config.toml
num_hidden_layers = 13
experts_per_token = 1
moe_layers = [0, 1, 2, 3, 4, 5, 6, 7, 8, 9, 10, 11, 12]
balance_loss = 0.00259
balance_bias = false
init_std_router = 0.00963
tie_word_embeddings = "early"
optimizer = "soap_variant"
Below are experts of layer 3 (counted from 0) of a mixture-of-experts language model. Rows are named gate (a neuron's input weights, with its number), up (a neuron's input weights, with its number) and show model dimensions 0-79. Each number is 128 + 24 x the weight over its row's rms, rounded and kept within 0 to 255. Numbers have three digits each.
Before each expert's rows: a language model's description of what the expert responds to. This comes from a sample of Wikipedia text that the model never trained on.

# expert 2
Single letters and short pieces inside foreign or unusual names, plus line breaks, such as Kolyv-agin, Gior-g-io, Vozd-v-izhenka.
gate0:129129094188121105113118096098102140150104155113164146083141157107116120124125110118118126153130122128110141141110114153169104129138141166145142130089144120181087141115119155152120147176125104124113128098173109124138129104101107119109114123
up0:097157108173147140100134148129067120142114106137110153115121128127157109157113129111105130169121149143179119143110102138179104155141138108144118086139109134121131137179098118158134105164144138168147126124109131135127156091152123149143057120
gate1:141054104134117141132177101135132152121103111104092128175133146130123116158153137100135160110150168145137099145127096113119089088145150108138165132129115132142068120145118200150158137141144150130097138180098118116122120121119116071133113130
up1:136140138103116135129124092081128171141133131089142119192137124120117114151154095140141146104125170129171134151134105125158130155096167122138180126129140167120113145098096119100168087151114159096117131136139103164128086082154102099132101109
gate2:189139154131136098177144127154127160118158164141103145133105161140141124141141112143147150158110120158123084139141127148102107126149138145142121133123128145158125145104151154067159157098137110155137133115149141150137114101086119142153149103
up2:140150100117164146097122142174100142142146079167133104135110115144150082114101126124095099135128134110141148084141127112151132140150174105173150137193114133116115166100075156105112123141105140127165171142102150128146092177118175129143124103
gate3:137160162169149108139135100141134123137130180152153129137171136153112160081134092145179102132144089106104146151138134127090139151133146127132102146149123129135071160082119133134184124146131143155105097161125116141136151127182115101133165123
up3:178121107154112143095145138155113147163085105127144170189132140136118145131139150121173102188106140114107101147153141126101103125119130121153115127149089106119164120145139160129147111130125125173148144131166113153131140124125116134106144155
gate4:124087148146091131151133130080099108156118177126101094121112119146110170145143119155138139138128090123178138127130140137117107127127142130117128094173118109128167143152125180144153143123089122135112111128131119139168107116111121137095111110
up4:144077124123149137073127105078150153130113138117125099150167118095113134116120173130110087132146115159116118131124140151119146106105108153109123145110113130140113153051116093131153140162121119150116109134145121127129122107111132110135145097
gate5:113149137160104160110151176092109144148139120150148090144097121113149112148093147112129159144119125091143128125151137111132082164093182152057112087126148094137129119139113127110126130141074147136135108108164056138125123106119148151139130172
up5:133129170144131125099108122101131122103130127168089120165093146128149150109128172144132169102167119142120144099118187097100154120172130079134097122109136091120119115173134102182097145109147111175132151127128099102091093111066102121147130098
gate6:145129133167097116118104150154139119158093114129100136078111139122142124105126129134123134133135138120105117184131115129182115139087111115113139108126123124122059104143113122136130123136134140132114105067087120142124171122133102118134061133
up6:142131151136143107158139118127093114177106152113138135137106121127139172128115103148130121162085122116088133126122136128179114104108126158162162108175117153124107116129102129123161162158116149160120074088111110135161162123118136107137089117
gate7:079099108108129104147141088098144077125098123158100137111145114144164130117080114144078140097134114096135140134091099118149118140140105098125156132115143184107125135096110158134104116139136167140093098167107146148118119167115108132096128097
up7:161123122111148171112135166139128173110164147174162143131137151135132113121176127109146120115118121137149136133087114153138114129129177138151138088117134133104122083125134142140137146110108096101067114105100122156120149131087151109142131147
gate8:108094122114089136143140118106152116154150136151139131131147137145108156115135118117111149125179114138086094154109115138156133118107104175126110115151151122110139121140104194128097125163141168164187148083113121132114125116107099122149131162
up8:122146166153105142144144144161177163136147122125111116171096144143126070106167163107117123155130136133116078142145156121118113140124124179150092085118115140112132104134119153160132175168143167147155162104072106087103119103088136130182105149
gate9:163106136108136109161157103147137126128091180104139114102115138138126112127114162120105093167115082100109138120098108153132105135156151135135108155095106118146121159095097166121155120149130093117126140083148136171120140132143128125121088153
up9:099131089106129116128165122098095129125135127136128097096111122116132154144123189155148074103140094121139075114143136096169109121113154098153140123161103119118163133147121120164104076075153128128163125136142138119092125113140104145145112083
gate10:146088125113138141142099129173153122125172111114126099131094125134125123127134081098120101130099098114092096174106141138128145117116129134115122151118121144113163130153068148099144109155114087129131085145087133094152126068150170151145107079
up10:116095104178138156129150142112084103111128133164091130149079131114137095129122179107134118172141123140128102137144117125078114119173159129159104090157154101124142168104096153148129164123160064104121102136119137117124112139137135126140135106
gate11:088153106131105151124120145088153132134132128140153140186125131138171112121117108161109160104113150135100147180134110154179142148103184161127095136113154152155166100134152133097132158119097134101135141111153112141147080116098133173150149123
up11:137153139117078163097162153168096139150119179132123074138117172116146115151134119136149144112086154082186076145091125157140092130126135155110102149112100170139168177121105118107143142128168153141155133113103150120122081156188107174142137133
gate12:141123146119150125146151142090106141160132135118111102100109124078115095100139142120104137114117094121146097127134168109101119140114152127120141158108135123165121092091094098157165125140147132102122121115136099151118116147157108134126108143
up12:124156150118158127142151091116108126119140140112131117118130133115124125110162145123104142086133164087154079111119118120096120143127132114133161142147155132142150081066096139169135164121121156153143131144140108139148116168141115128127099091
gate13:115150142147129151139141151124104115125127137170153109126102170118116166133098138128179142100134131156121154161147096130104106110124124108199106111183135174091147144143134159091146125131119136130066182133112104131126137100104140121113105138
up13:112114069100203100121086140112109171100120120136086134097131111144163127106109129120133160157130127127131132126078114095108081105159101104085126105112149100135142145108165076131097151119132153106160166104116142132149122137142151141137102126
gate14:096111127137121121111123141107145122112105116137127118172125144160140106090106143133132144152100120123147146121134068114140104135110112096134156110079131084140105151145070184122141128152117115186122121125141129141157119127127149107103122118
up14:129091157107098147113136137104119129125116166168162173156182137142135110113164096119133112133125120143156108165124101140144130128112144177116129125162126160145172145157132116117106120127131166139126114132125112122096128135119103124115125079
gate15:139116113158143189146128094099116105159143121147106130102116178132103140123126093165104110143136111149129103124134139128124147104133170165178164146099140115133111143111119143148158132115110135113075130148153126121193135123158101115159130124
up15:102145099128153135154127118128126099109124136100153071127147130133115120148159085147117109117094095148135148114127182128125142095132133130176134115106146130101131115070092130114147137156127128126144166107132134157091130121165091168144134129
gate16:086127129155114146146135109154121172119099169109151099159103133131122112123094134116106104100122156140060087137132081190118097125119138134138112129140140127159155115099115151123148155142127094145090161097160126106089110137090123132147120131
up16:142114093094123108107142154109123114170146065146143095122137133122123138163181150142149152108100143124164121093123154121150111112127127102132143135115150121163093124128134128106132132139111134149145088137111127092127140106141098153091134151
gate17:133152121134129138136123116123143106148162135147124141186126130137153094141118134079115134133120174102163133172140122127145159141138145123120157119145117137167150117150071118116126119138114111146100123147106107099147137121108113121068125091
up17:133141137061102101104133159131136148124161120165086153130105092115141140149135116089136084110124123082113138153133140132079108126137112166133138106099091147109108085141148078094109126171112107119116130153164096114100129115122129156120123139